config.toml
n_experts = 32
d_expert = 32
balance_bias = false
shared_expert_gate = true
vocab_size = 2048
lr = 0.00893
Below are experts of layer 6 (counted from 0) of a mixture-of-experts language model. Rows are named router (the router's row for the expert), down (a neuron's output weights, with its number) and show model dimensions 0-127. Each number is 128 + 32 x the weight over its row's rms, rounded and kept within 0 to 255. Numbers have three digits each.
Before each expert's rows: a language model's description of what the expert responds to. This comes from a sample of Wikipedia text that the model never trained on.

# expert 26
What it handles: Opening syllables of people's names, foreign ones especially, in sports tables and lists, such as Yamada, Dubrovshchik, Rondeau, Berit.
router:171057142111153090190181143135140129124083115097130119136146156103157114107125141140159053161116127149133103095079142172119176084205111125143151089111187114139124101078172091072149080120111103104128147143164152158082106177142146130113121113120154168138086097167131119089135116130178166209090149081077157168117189117137094078110151115122106123136144029159152097149097132133111161118124
down0:159123164104190178090110132155120142113092081145165101136171030113150144080185144099150098133139116140131086150129118180104162139167116136128087202079143140166094131130103164137086126128099171107095148091117105124143179104154145079099179159149202130149068105182114061132110112114129123138079160111137129131114134113124139126156202068137155145160111175087085179118133148184088124123135
down1:147118141114116091160094135100105129077097137140117098127141104098137142149146128130094110155107137116227155139155067142173163116100177136151123073159164157141149058162125134133135127183124127094132133130095091156076113116184129113110130125089112154135160121129144177135154141126185106172097116131144133161164121126252080066086156117120076043115129109093162128111126104116150215123082
down2:036138116124129106151103146081160092078121140116122179073108149137111083153150157097182075129172125160129109103185095163155171072114135087135130133177093144118105165152118142124096169135178132126103080137114092074099099081131138099102112090100151141112154118193114134164104104162121110078074137125131114192155133162045120133122129098114105109120110129050074157087177068121167141111123
down3:151144086105148113190130106090096108112083146187138061089130049105132095173081141150118107174120098067122124092143118107081110073116106143142100172140129109178158108120115115113067135085144114137148078118164128090137138116141142105074082125102103166124156137114120151143167095110125122093125168102051111082126118190111137170161151117122119118149139069117141167193147072176054074088137
down4:142183134131117147143156160094130128096081099133149153099173126099110118113120108123112182147156182125109131121144108125126137145114078123172131080136110150121116139133150161096110075124166127120116109108143095097088102205073082068119141140130106146135074070099120113119108089168068117082095126109159122133168065170045104112102052166062083087157177095205162108071091136121147102160125
down5:115090090096126130076134169100130106146102130088114078132107109112103102152115173176134165087197126123123134134168144115116166162119095179179080125158091127099091072176128131142126126180114117145097123057063111176101169140137119139141096081071118130126132120132166156169110166129101118137087095114118084101204126132181106030115201123150070139158152103057114094154141132120151121138100
down6:117108176170137111120122161091087141129070152073106118072143080057151156190128143116100165083095106110076124151111117136096132186108175145113095142095112140100144162061181176090123108177097162149179115087150165082117094177069176155157095144081140107109130107149070101153122157121141167134125160143153132130150094140172140181116072074124110097140146100097163150157089109121070162124138
down7:066137111156100167081081087181134150143128093114098146163182100070159142137200118101112118152131088121087169141159139139116107125157145171110123096103117147131104161090140181095130140151135098142139140174220048136115098147113147131090126060097096104133156134093171110042140177094126083140101170160135148082154101167124151097126173100156095143127139136151148134124179156164060123092104
down8:133164113130079166083182114129169142148107169139116136139142181134088110141157149141149109148107184081117128094185065095123127075060097131132201123126181141136155185169120093129116125109160085134160096132113155118112131133075174074097191113125113091102081131147147067186108153118133068125115174103148171107140128082157129090096117128110136115121111140079098109071118152154208073086133
down9:109123082129078090135126138103152162136119151126153129112103109130144132108103111074099096145191155151124105115120149112151172098158115098188190044127147085076128092108179169131223139091112097131136101159131125121124189183140162121125068141199135066076144122131103062132155197121146188147086152146121125124144134159201127128131154094177086099131150110157128121163125156122108087091124
down10:162181220127089131115100108144112115112093119168127113143101088122117205072167165130145092129111179158104166094192196150124074102202149075100042162163194145104144135123138126118073143103133139104157135091105135135165162138114129179133100118156159117140127113068158152154114084185122152108124108094115142108152124110055135181158190145163117121127105159148158128147153112130133138111135
down11:121134137166101086127159132194084081120080154080099141076150126089113159094112161153106105104172092141126091099120184206168173077135128134139148145165104116140138173079118095090131096104093128109127086080084148092117080141090159169104115132114082115122077091129122117109099108114139193139130120087085108130113156125100119053187158156113101144039099133081102137182128149098070135099127
down12:037080123069131205109075151125170104100120135165188136131072103097091137163065126100156147120152137157140098110167072116153167126104130156119084144121134175126140142123090173109152090111154135167149102147100087131101127099099121142131109088140117071101106138142119108139143105168148150176119177138176182134146159169014139116146172067142075164118129139154109139144138134160142068143131
down13:108089141114139102140101191159110148138155123151151105118095120107116151108102118169125120067171106082136090165149100131119156099156159121124144114110153097184135164170086203124115105136149157174073199102111112173163110119121151146124095109131061133105129071149078143119152128107128159138114101136189157179129138108213096132156123071121089144139029089122141077165155127077153063087108
down14:148133152096116156147110183138102143036120184113111142152165105050127136095132109148103146125143119103110248116115079113101067135143125107153158159145094113132128104126121147112132121183133137119155108137167173108103081189125128121129149138088139081097114133099134109113123161118127146171080158151153118142153101164235121105107118119134182178135133159159113058198070098168145118112100
down15:057164103117137139089144122085148086109128147110157123097139131140155176142145180104125141124123142143119136116167179121156142168115080148112093135104094134127104173141127177104126168133138133150162126117116129088143139109113176116088137173127090112095126131146170212106113101104161153089142137125144165076126131111000138156172145133153158156121129153130108143115184116108096152141135
down16:132109118066158111185122164107125084082100123079101134109116138145118123079132145085177143057141110111163121174170112132142138085058141127086110162067139100149122127130074104188174092147097114095142105128061130101108083135138136103107093175141148166101123115123123158115128128201055193143162095120127089116153183097113109131145193140088142155167086097107169127178106156159163165152086
down17:181151086132106101151113123174154150094121188125121157170101128101176060195089091153158146159133132144132112115151080118116094098116165143130098088068120104102155160101126102142130149134138123136124129101106083169063174125065096157134100111184090169186143164104143140084123167096111100106155130162157109113131126145190174075073170156114148101108059119112113159185161155124174184078149
down18:112094135171163144073137158153135094092086115162138145155131124120117165066134134135193079171181127116143102147156160154178112125143135066177110102132165092116176142164169166115148090121127144164096147104048106068158115133108178164144198147151135075126148124190147082161089155133100134097061124152170082150134181163112164131108205088167130123125117176101161102130171131131106142120128
down19:143182132155162057136147119104092178113133113066131102068108096143124140066118124105137151094144116137114175104135123100146129211121134088127115157130074129096069105195094088159114106112159054124102127144100125123155128144102107101114179107138067132133062139188150141118168154133119175075102123136137055077108114126074174129082110159105110098114132145110114161174177149150118057092129
down20:113132089131107180120164199096073143111173175093187141100136067091068125134122121155114106150115138170071131095166163073121146078132188094103132099118121127116155141113194138179161069112159158139144090143128158110148160130148116129223148165109137165056133071147115177088094093112108131148138147150172095087109133125092113193121118157131147145155124151128068162132152157123099146094158
down21:122149124132181105125101106105136154090148170089105117085137128112155161185160106116117089148110085112121140172169156147066134173156120111152149169211136137153119145118099072134125168105094139104120152147132135114128128134250182141106066132115094186127144173084147160130181170125200147127174091124154127121140147108106184148079117156133100099141118101126136128065092099184074102074129
down22:134156180111077151134110082129094120142148098170148170154102140145120097152108151078116165160157122082175124126148075145136118138131160119151132079164085140124104085148098145148183127238098123164124140110143108129138139102128155134116126127165158117134116159056162091255087126120098120180140163150152112083156093152187106149106111138137107103174135179154091121103104056104120172108089
down23:087137064157165192115105133148112115100194132149149161110168105108114165153142140102152138109082117163139120105173163062116204139098155084148135164115120156095076156159152189131069127153146172115106069128162145098123189118132122069099156115116137144097060105091153139148137147114182147182175176123166097104091128155152134139050151117137086139087115137175111171090167104109125156144102
down24:096097116148162099105076118131155154054065126168155113077138056107131120078115109121125096151174099181083146162151147118078164136157109119094155087119154150109146123146156146100097113146108126052084110113130082125150155074088058112152109124132098131169106130156140144124150120078157136116129107122167110147129134197044159115141159065116129154138207216120157140172144167130128139154138
down25:158100120174118131192134142182110113136160072100141098157189128177165078084167116109084128125075086170083135109150147182106107177149149108149116140122085142159095092141156127084097094195123164064072145127131072146161125095138134110166126122178132141145146078109193119085092090125179136132142127135090068113109153133107175121158155151152138233121104138123083155152131141142130112089121
down26:148086115103158074057151080160160107142122141108138115147173129123088151159175105121109120199121110145112162134147178107134142081116156101142149079100169124175145130159158117129096172168184148098144151116143160183172154126143140132094091156205101140164156146208122097143099105131160085134147131089185146120136182100054080174127137098096162105153079125144132152120185124190165124079107
down27:198159103141145084138114143134179138159107085115134136143138161131145142133184106147175109149199121133146195168115145146100156118153095033139174162125133130148153141193082121193176142114157127131131157150113130109067123128191150097091082128116087115145082178100209117104139139172155168117103139143136110131096196126126097167110097131107096095076078139163198108110089129161120124153134
down28:127128118105122158131104141199091112117132134074138139181146141085112151099130144105111163111057141166086082112105185137136120083088109174056124141130118119141116137052101120128139085115163166044142111149077103182111043089101111166147107086050072161115134139112129097155115093103096135167123143148116142134117111115078076084122102100161086109159120113107076168114121093071102124145155
down29:107134134143146121082123106139104126142139125136089140082068104134078180138105121076115127119119161156154113185135127121163100165176118083149137135160095118161104078113134165124141165069122111189135146152098160142179097165159162129138106114145134064082078117109166123167172110137134130101176211115147155133145172147015114137122094161164101107191223131100113153146135067117099134145100
down30:059107093124117151178153133114162086105073148087166192188092145141084064113146088147129171117088107097121165101198132131124112128155175146166070071142091148151082111130131102123135165112116167137116081133133089192120131168140156129123138074113148111107158127076130121087109140080127099125145147142148137155099159140150125127123173159193105185110100132096084123127100031170106069102142
down31:071150143092156095161117227131130072111162188071082114125123117097087090151184096167149120129136113159143129148134135122139166135114139155102174119145181103148186185076162105130151174057138152092174140161125150117138179140136104136119090145165103085111081091059078169147081153124151152117150107103140137138115157102154114113174136116164176109103173124117150149117196180102092145112097

# expert 12
What it handles: Nouns or noun-forming suffixes ending a phrase, such as -ment, -ation, -ity, and words like election, politician, album, season.
router:157122139120167108144128092098150148156103140106092124147166089069119079181101088096165194176103094083087156145125139087128059147121139125149100080115078116107171184135090134109146148175122072143113141135107095103103149121093151117110146092105075136196160147041202091149114149067105062132121135109127128156137116101082179144136085143091131182148161119162123121099144106147143165175162
down0:175088182122132059117151143190182136090171158158092145154081169110134100130130127118138148158179133101154169146091127118097088122122149081112106097148067163116168145134137088115104160103128108121130117054141069137150125148079111170134097079074083145137123106093169099147135101047130078118071133100119183149172112097099126135098142122098052130144162067157098129189100154132150122135168
down1:124128114142147105139169185172133096141130095137136104109114182176130123083131186114057164165164116124154117175146129182125125167084128150136105109030137032159121163080112153107147137118152100124130104161191093134156110127152133103043148138143120110184134099136144130141125169145188110096154100142129042142090099147152144108162092097059069151116111161176137156115146133144137135090123
down2:189121117100129140106110124135121180116152105152098092107107149139132134166160182164073124125119123099174104148101117082080179096143149105192133171130132149089176083069097186074116140131111140122123148131151117134117153171093082114135126054075098128115098077119155065106109119059119108121116109105130098162111130085221158059154114136123149093066133048134126086130152148087141113103110
down3:118102192146101149097150100055159126122149145104096136151120102209147120099099099141169132144072038140163121152141146123169143122107146190114124054107156134188157172147078150102143108127169086093131186085155172134109107111162146157080162143171123101116083160140097106124151139124123109089083108179132117067141071132149158144167107099166130170086072158115177118111146111104177108118112
down4:163137068104137141129087095085140126141129161163086135133170077166129142141138113111170169164082108117111082169128110097092072161144172117093133185162140061109119124120108069118169111101078099110114096139128140063124149109104115176135118147027119106117075149092153078146163120129103128119092144147125067164120097101180237101129122135115184134115116135146138137182114163111114161076129
down5:096146132149115093101114125153118050128145116124085077159152136118150142097069136090152097112161132140099138146158155131104156121095115119145104136107104152108144152154183101109122129141121161140136098053139147100090128163134111099105096121181128048097091097215125118122136049139096158112175113067137203116148209158048119155143156112115087141106165099133189105136136103173119087091184
down6:158081137160125123095132139144109135055137132152125095120151128066125101096203122147166103148116097069177125141084104146171164092138085105080127158109085154056127158125108148141142107152112114031169148096089125126134120160132150146088142172147145100081160145134128128137131157146120168144132135149116102107144128134024123098117099109137112118028155082097134181119120141095218120161148
down7:192167156155156155134068122095141129086067151125189115138138129164147125103139157129091112117123102119156176164109086121121112109124131098120142157109184120117180137154132118140106155112206066137173117098106118101129162156145130124126134055028081121186153118051170063106148131116168128138149167112128117141128180117198105102117147106114109178054126093148106181156114122091163131109103
down8:123136091161161109110143172105127065177132120115162109141147150152065099123141147110110131122109136088114068117154166129136153048180172127083077134078116169170132129159124170127101096131139126138137195162123113125099128162132159088122208097087174124109142107165096143162036117147147126159115141136101108127116105118248143105141092123225153151133147149111136115165154155111158096126108
down9:158156097147141107149169182136142129112091118171140178134099141128091102142106143129098167090121096153070147115085151100109121145104128114104116168175150167159161120130167095158117141111142086087131128160063079082173216073150173172106139155072163133125099149056119119088122152098169102130108167089138064172169127115154122124095068150150162114143131056183058148151119106171136132116144
down10:158144045104109125063148138136124211109132179147139118094106150109150145200141129091134103145080101110106040134119095132161132087105156125103173149138121109121082126119139099207141145091094109084095194113096127128088127107141151133132140130058108108085133126047136129105086139142141095106157128133116057118200087123118180091138121092143133101085074132106138128115136157074093120089153
down11:116137112178132091097187112128069167138071181065133069067089122135111080137102100142133114158131081132148164081157201185112079158139116149138130029122134100166128139111076133139130090135117145145092133149173103148130105102099106144146107153094133110143083162162075146156135067097122128137099119086130155151169096120168161163169135091153137095148080087082062112074129134106101110146143
down12:063127169115092138152164144060127119117123128085167133143123138146129097083071104116172121140174188126050184131144128165128170133099127118140090171131106206130144156153165182091135065141165095137134120092168144140157134186128155124153042122154084082120114148145098127084124074118167132120116096151151100107068159139050104146140126065123148114107149092131134086080167123107115101100101
down13:143119097063143104166076134162161167113130152146111157118082176195115125113136183064098062205141145120065122191142122119178137173032127127079104127053170098145111064100145102120116095098147149106120124116123109127116178098106123111143190136112132181124136131105124175100135140111099091171158088158139158153142126123170168128133190129132120102111128118092096173153123129120137187121114
down14:121142126097167122136172194166135171158115156092110074147148119064125144103094095144115107134161087119154166090157149156117093151155128122097151119145132106113104070177218068119084163102123124167157095098064134180138156057123162102157101077137145151102110121119103162081156116113131116135156140119137183167106193147101128107113101082098099175095110089135128137101170097065135127212110
down15:135097180149137142141139128091144172133139151141166085097158139090137106178148137173130129140152152136079118098139151131100142217117133037165096155119116173127196154078146128134119163080187051127139161163131119115079171132162124163167118119116166120150100110094098116160107136138152155116188104152082091119079172092067173122127108084163159155098112172066126107134139080103061134155132
down16:150119116083085098113129151149170082165072121079123170167143144162116085103115107114091144126115132085160129143146102142105154094079091147130141109117111159057144074175098138128145108119160130139157099124162112117179068149144133081111102119153145152119073123072089162116097159073144104125135150082095203155131147124183074096084073116140165154066159107136162083070187177104145118192134
down17:089114174133045080118193164116060131188115121084085126071133083154124113103080128137110149153116131100106122176169135109135117105129115116160110131158103112123120138081171140115197186114108142147111169060188115120128143149139109104108128102131157107119050181114078116189149131173170108074069108135106160125108146129131124134130153152184189116152122095103139071107165138070112096131089
down18:134148135191088134158156185120107149160162081106204123136147075099158163128119090109140157124122119138125099111118163134178116105139106176057092095144069055103106145140109055120173162132068127140087108155108116156176075059154136144132088097165130136099127168123093174170157100191156140126130198093121137114096174135153187167136149111127117198144106141117121089097124111102098137115113
down19:073119118101116119097161079147087125152140111119190126091119125105135115118146100117198117087134116147100163132201179157128127116190101143145144118196099159155125138151132114145134165136155139120092118114171121171176095130111117093135026122195203128091127163177077159111066107159153106069109089107107134116123156169080118127110108072202096123115149156122119094080157140142103078113130
down20:083125128117048134149128128156090102110113138116124142071126072107116141087097075139167117082177130121134152141188102174137178112146151093133148119183073158163113137123087120070137136127118119110131161060201140104150073140157103087125090165140178179069108142183135098118154129134137152105048097111141117141075081126087138171131118081129169081119196098084092125137150161119116096157122
down21:118115051094081141123147127115143139096138135158070159096132149123186112100123132147123115181109085119154089115148141102144125139127149082113147165143108026120106136034085127098133165140150163124082126173160093100071140127114089077077165220141148143088119162128116170131166110114139134086124095153126135026134134115104190138150142114121116152131121118121097131153148084162057151095129
down22:128118169061102151084159079118099106167139160152146100153158145090170111099126069091171129063227137177166132117109148119126168123179141112134089089153106134146090109159154132158158090147130165105169123126126149139123077132165126098087107132181130105075123168114083137073167048144122158092173114129082124089115178124165110146118106118160102101165167166081182110161083148165128129092129
down23:074093073150142137144141130122161138118149164117119106131125111154124117088189123102185090115074157119119114098059139154112165131163115158166153125148146156125122180145127120118114132201146128144114134085116128121149144118135131134167097095163166109119137084170216147153126169176140180104124178143165093107112045143038132133160118083153176182151120168112190180186120129147112160168068
down24:038084089108143119126140163141084106116157111069132142096044133109089095098097119084152135145128139114167132138148102121154146188046153144145112167147154154153125124124131133110123126141096099103176109096080136122115130176092079073089092131156133154089091150189174210132108111155120097155171175145117139114114129147157126093099113115183148109167118090080163053130095156095093175098149
down25:086156102171084171113155117099154151066121123100208127087169160108185083126068124147145099117114145074121096086154206119140141104114114183162123119139134131149130180134106179133148060095154087091082107075124083085110110154168148126140138128129125134050120142169158113142112113124141106103136107179077136036135140138095129125148161100178127169125089139159109147063148146109100087136148
down26:188122136133113161153172138051152130079125126087134118124089183149142105130139117093090154095114119122092146152147089147146148040087109133145173134120098187157113178089127132091113150118172142133136129134176085148103155099100150096165134080139133151129070129101171134169092130089111144158093113051103117163185085127052088140121146163069122105186108106174178154097157196130128091145130
down27:182140131140182145130050067084179122055112100152069083119103097084123157150143105121153125133141120103078112123107090127090071105101152109116130187089135113113165168117141115128107144059162074127154141113138149103135136095099084140129148138040102162178116099103107082144147153098111137166158143174143102173122134107126097128092143180065124116158102034146129117167101117150129179095135
down28:118110128150139134171117118178163170126138119127094139117101099072151117146188082152122106161127164126140057113040074120095129130155179101060091137085142152093108142049076112147154122088085100080097171107071200156091131108091175138136162127089136137120166097101098110141192169131169114132118146142087098109134080120133141115192124136139107133134081092151094110127128088123110165193145
down29:012136158129135147114112120100125114127128112102170147114140105109063102161120138104185113070154110141113121107137151135156127107188119131149097121112121144141128099119130125081172124083076108122110140165161140153130093192171141092143120151130128112018145142150131105184136110183093181145107157097111112095116153107003121153150157097122108121091103159087088077168166154120118103166116
down30:151154159120118113161117145155171128114106161123072225129108174122058158152179168112120158129118116110076083151112168174168145121115199101058154139138213135126135057186148110153093143117132140084144140136089167112117175106119170126108177123132134143130159090085164116089139144104131115156123148125086129156099092114190138134127115150104186146097079058169143137152161113108086165140097
down31:103117100114153114105144139096135130147169176146132176122207101093091100156120130117156149073137163131080127138104116134145173107210152120119060121084104151129099054164122110176132118146147176147096120067211143155149142140138171135161082058129145096140115112129083145085142104127163171159167127125106151084132164135143158124125155061129150209072127124112061130138146091111068128145106

# expert 5
What it handles: Single consonant pieces like f, b, c inside a word after a prefix or first piece, such as crowdfunding, benefiting, exclusively.
router:087106115135136168119140114110071130145161140123126072118104107043134114111103163153125154093140194139110108155110090109169103166098134116125129097065122123143156127170091088124160152158135183129153140110080163092154165100148089169102211112126182075149131161095106075132126126210150133114148154131149160054151162118115152134114111144142126114071122139107111173129123159077099057043086
down0:122100157155166149167185120155112024114134166127120126152162148140096127115191125123167135140166108168148116096180071179182122124125114076139146092096129096135100149172097145159164167179150132155164123136170126047107162170142166112121108107072147108129168139180107134155137135151080114121103111137156213124134086113153093092096108094135123088102161129163122105055123150091127051119108
down1:183161134145117117139076104167117154151066104155136099146127087193184157139108151174133153111132154143144130101167156152096080173121175152130170110107153163200146131116115194145080125156099116101134118113054101075105093121160172147120115131123125195092165125134157131181145098138054120132100108160109064097194156111080092091105141142131137147132072105069071162106112159132097123151147
down2:102096126132120145149074172098118149122115150134182148121133171147160057121076086143154137124088111130165118114114144082133061089078105099148135123109128121081150127056135125170123097075131169134097170115111131161074088185129123102088091113140198107153162192100111079089057164100131146101155142144127187132146099109191101118129128073143093099126148106131146163094100122170161170050126
down3:128136099097112132080074144143137106145146096146154151131144151153141096128136188096066186145097102102156099160104145057158148110118115148150146074165086072067079165161192122099159093149111124126105107198086143118116090131131110151142136130112137092108126112097089135142138169169126144100107142159132153086120122109024116093211096133128053116153168133160070120180088107135145170158127
down4:143176093107106158077166173114162176153124129164139178149109111139144094171154117122134146127064158077175088114099113171116138135138080155110113141129108103101095164179103087093104109103148108167113125100136159125065146165120132162145152084078105122164102147170151146085092164112136088067144123091072133099056078114184175180106092124154142088114129098069147136158077116146158045127106
down5:074119118100119097151097186116129125139114140147156149097109093125109087095070096168124186195095171226098173101113091167147145104140071129157087128173099124116107125148134102127148118092116141145127118104083128168154139120127090177171083091039129125147172082156115136075122086176146120092112125153137162117103180160191075128124074152090132123114102149133140157112154148118179086111072
down6:069147137094107124142120162124092098124141113133102131150138131065095193104082178123141099100221110162153109164104131142149094137173134198145129110118105157125149150149141134144122181065138119150155149118149139130170190183108144160086139136115087107155116083135170194103085082165070106110124137154084159118178088127075104102165199103170106111153140115183130187160125137147097167169154
down7:079098124090096157161104134095112148146085117136142146094064074105135097142130098099158160092184155151120188111118120137117099118159116142163147094127200132076138177113120195087137153118136148127072133106161141152136207121097127108116147107109147122072155180158181124131115102160131161098166144128043120149131148168131177142142181119095162161117134177104074112118035132093167107097076
down8:102160130105154098127077123150150094109168069132060155119087056182142082154136111116106130123066135097148095157135089107109127094116148170163068143104081171147121169213156154093117133120114121141103117160106107100145093111192163097159142085040153128102106097163201100148145165097143117107140165091138098143138128173155172137126192084155150136104107113147135150121121131160094059155148
down9:137103214132105110093150118079117148132162179140152083213138217133158134175163083161121144184194121112152119134132135105130124146182084109173104122157131129090156096151076131180108170123143126114138165120138162112127128111144175051140107154163119081133149169138137173106161136183143093107136150114094148130136164180091170105140101064127139144116119130163076056151109088113126177106119
down10:154104139091127178153105101109127136078165105084103162152133137105142203144108096114155120092123114183128097154103154138078090142063101167106159137149123144115146136143148124160067177107139176093085097129159144113147125134127131149079201131132073153175113111159065105111111158079091150154132120162100173121128170127129114171148158232043131096112147143080159076137151158095167099143087
down11:129138136102090165166060121144144089103068151105161150105160108089133080185136104101137154174105106175173183140115136138075110163154145143143154141129069193131138110054135104116177144080124106205160208151078108137140119138141133140072114127110147165129124065115108163105103095106120162117123157095086154107177198090165069121134139128159083130108135163157173129127142083134172106141126
down12:087118124134125154137115141099165105126156138102080157106168116100122201179148129128069140107113050116108128181126168160097109097191080151054182100110132116155156154123133170120125147142113131125069155111125115117146136102088152109078139167131128216059123146109145155119076102132086131145151104166171183126146086116111176135139116113161139162114086141164218158111092115120060109086104
down13:135127139141108143114138083135080099117179105101120101186146113118106099174103073187111100095205139180140091120110144128092134091144177060108150155175153100139147096148098151069143112091130133178132095112146147152174114097084134073080179150082055122135105171116130116192125100178144129117123128105127091124122129135145182140185142162150094136088160064088158135124140151033119121117156
down14:065133099105140188079137170089102096142111124109137135184084152152141098089141145143144165128182143141113132119144127081157112084148086126139155153173117108168145116113155189130051069143135124129097122022080132115091116100168100121121199103098125093087105080172126135106138185168120145151080133150137130131090091114220171173197126132152168130120143124126151120100102173117106115115112
down15:172075112146144146117116118149060114136154133130119106150132136088133120133150132117160116130133059146138132132145157176145155141053146128113138093170084126160205131121190072201142084139140115180148156087179167102112125104155144167108165112064134090147147162105079098162084176156090105154160103043142151087082180122149120120143133128132093112083131134131181159134105144094195162173091
down16:167144207176131140126147118128116152165191125152073110087126158196158146185157118105149095080086121126200159114084085128040091125063150094059070125089122102110180129143088084157122135076064118092139112104124139184136158119136145159111139144127092156118153082130138139121134094099159092142111110146146118113113115135049168125139074100121100108185126136125127103103075125128143134112113
down17:123161102148063164153169097141147147152121116122173148117156138152149107099105146143120126191164104152120124157182105103147110213133170121153108127109074126107129120154116118155143147127097089127128125110093131095099133080116099149103112071096122151120137122180083081160179126148116132072071107170114125104192132070181072166147091178094147157161094110187071195122186052125119098165139
down18:126104137090151094144113133143170191073224163150151180157133113090087101126104112129103110134157144119135134164131111129178076072157202127129095128189140111194142113134144110098147091141167152175088085110122148145106085112147127149135133091132114151131143128102124106180155156106130162177134066101162081128166110119167136145125103188119121155094100135145144077147125026108119136179052
down19:143132126127186158163098187136138137111088141154105169141176137159089038116077168126119086165112140107169139123153080098144104137127121162141151146073142155111221110168060094083114158135098091137129141130162094098122132130118085101167090170119118122149143123103118150135114122202133163117067077154100121133081170140152081141070138086112131163119096091179078187102178136097102087113138
down20:110107120116109105136147061122087179139065140117142078066100107151095107117117155083184097131104100103102133107138175145185168107076149132083151066135133088137172067132103133153128100125078112061137130124122146145093122151079090134174140096056152103144118151147144057094154120162209123094140112092173143102119147191138123120167106104098122152116123140137126102115074221144130098099142
down21:130137130119189170177062139154153101032134099163154100121095155172077118149124128120122147122219123141177097103156088129139112088156121149097130054135123145176136153096168123167184107149153138134190152151129174184119063129130155171121147145112131129151158141066140084122104107173145190167116129089121123133097122145162139130105193091133158103105185155132119147115071107142109127110072
down22:161142125123065078153148129145196124104136160090180181127110104153191091125144105131171157130158118089146179114147146147132107154133097152146177084108083128135156160112125151145210173153123107126081095133130108133129064106176081140159143098165162156170097153123105165059190114092092089150127084131141098177128141089124173078183132147104101156170162066122133135141151130091121174077093
down23:119147128132178177133133114133122138146133136138117094167103132125036071116141131089128158084142125140187129099113111135112138096098115130117089094099084113107091133088137159098166086136091103130160148136138145166154122187074133148128159174169122144131108141099065106171159187170133096161116149040107076149118123092098148089061094132113138113190092077073147069152068159158157097095071
down24:192149087126137156135156108065112131166123122131088109130110156089184121180074117152067105067117165098130131116171165161080143134173160163141116140115182167169132098161118103130103126104075122154100159079156132120128175106194150082119174157123128149096090110069119089128111046157134063142128107108164158103159110106183144194187139168149105106128131095133094105101120127109138151101067
down25:115131138128197102075117144164084112110140126108150128126145184151171123080139138078194089135111161159121097172089126101060136092108132125128179147087160096180128153130203111105076139129146196142120159127078103121167141132088154137135167098165164163148147111121112107122073126116128151116182060163096078133095203123119131110147138116115119137096024135120146046143095138126104131112130
down26:069065111074155133096162146163155156186134097153112119107143089178104109090170100158126135123179135138123141183134069098148138093115179144176162068173132127115152110181110119069162179092136116186055087163137118160101098171102136127105110111145075179162139083123120107147131138111110069112113124091108133158134092108170105152110104133070098107066108191165096139106141100110165104099127
down27:157145179096155066155156124190217136138140055130125151117147106114081132093167129065138171120144118130180131209099140108148106097118127154138122098157125121106076067103117089151122167182128117138146139077200130102149186109127171082097079168098129097108158104150148175121140086131112132164165149119104059200083106140123107107110130120148111108093153112148097138142165122072149100104112
down28:111113108140083198117116103141133153128107126147120133139169105124108107091137087110184115147099160092039121185135158141179120122113129113138094131087167133172105141104068116093210142163119114048110116125139112133161159138121059135053128117146110152115122101104139112144168139134094111089114045130172128116134165151112159151156185110120099116013117126120122153085120087115156157146063
down29:118133152186132147064156095090143094139078142138165084131174119093123126142121151149129072138126156080133099129129125166128090048169121081150129120152140173095111075098115130123076110121123129219106120064165200178139159064073066085162159097115124150094125119130151115154122152098166119089112114121141163165115117116092083181156073117154117142096143127134127166110142061136192159151135
down30:119114167085105100095120141140119131141143138187105150122091127087102153137108150149127067088172111105112154106136175176125105072161113156161093120208151152131158116197081103126119116030154113121116182098200143163140122095169133133136165176117162133134123123163204151144171092153137089163127103121134133074156057170084141120142118141136112051164100110089157130188137123127111145118173
down31:107132165189066165099114131136142139094146144117160180117130160136152097131136118081099216110158124113133099074182124086175153155171098157163179067140051131138122138103071138126121130116192090104137152103136109163153117066155120134099160118164141100114141123189140131146106169148155111129139135107139116159067144153113193136132185107085167131191167135122172119124182137167087073169161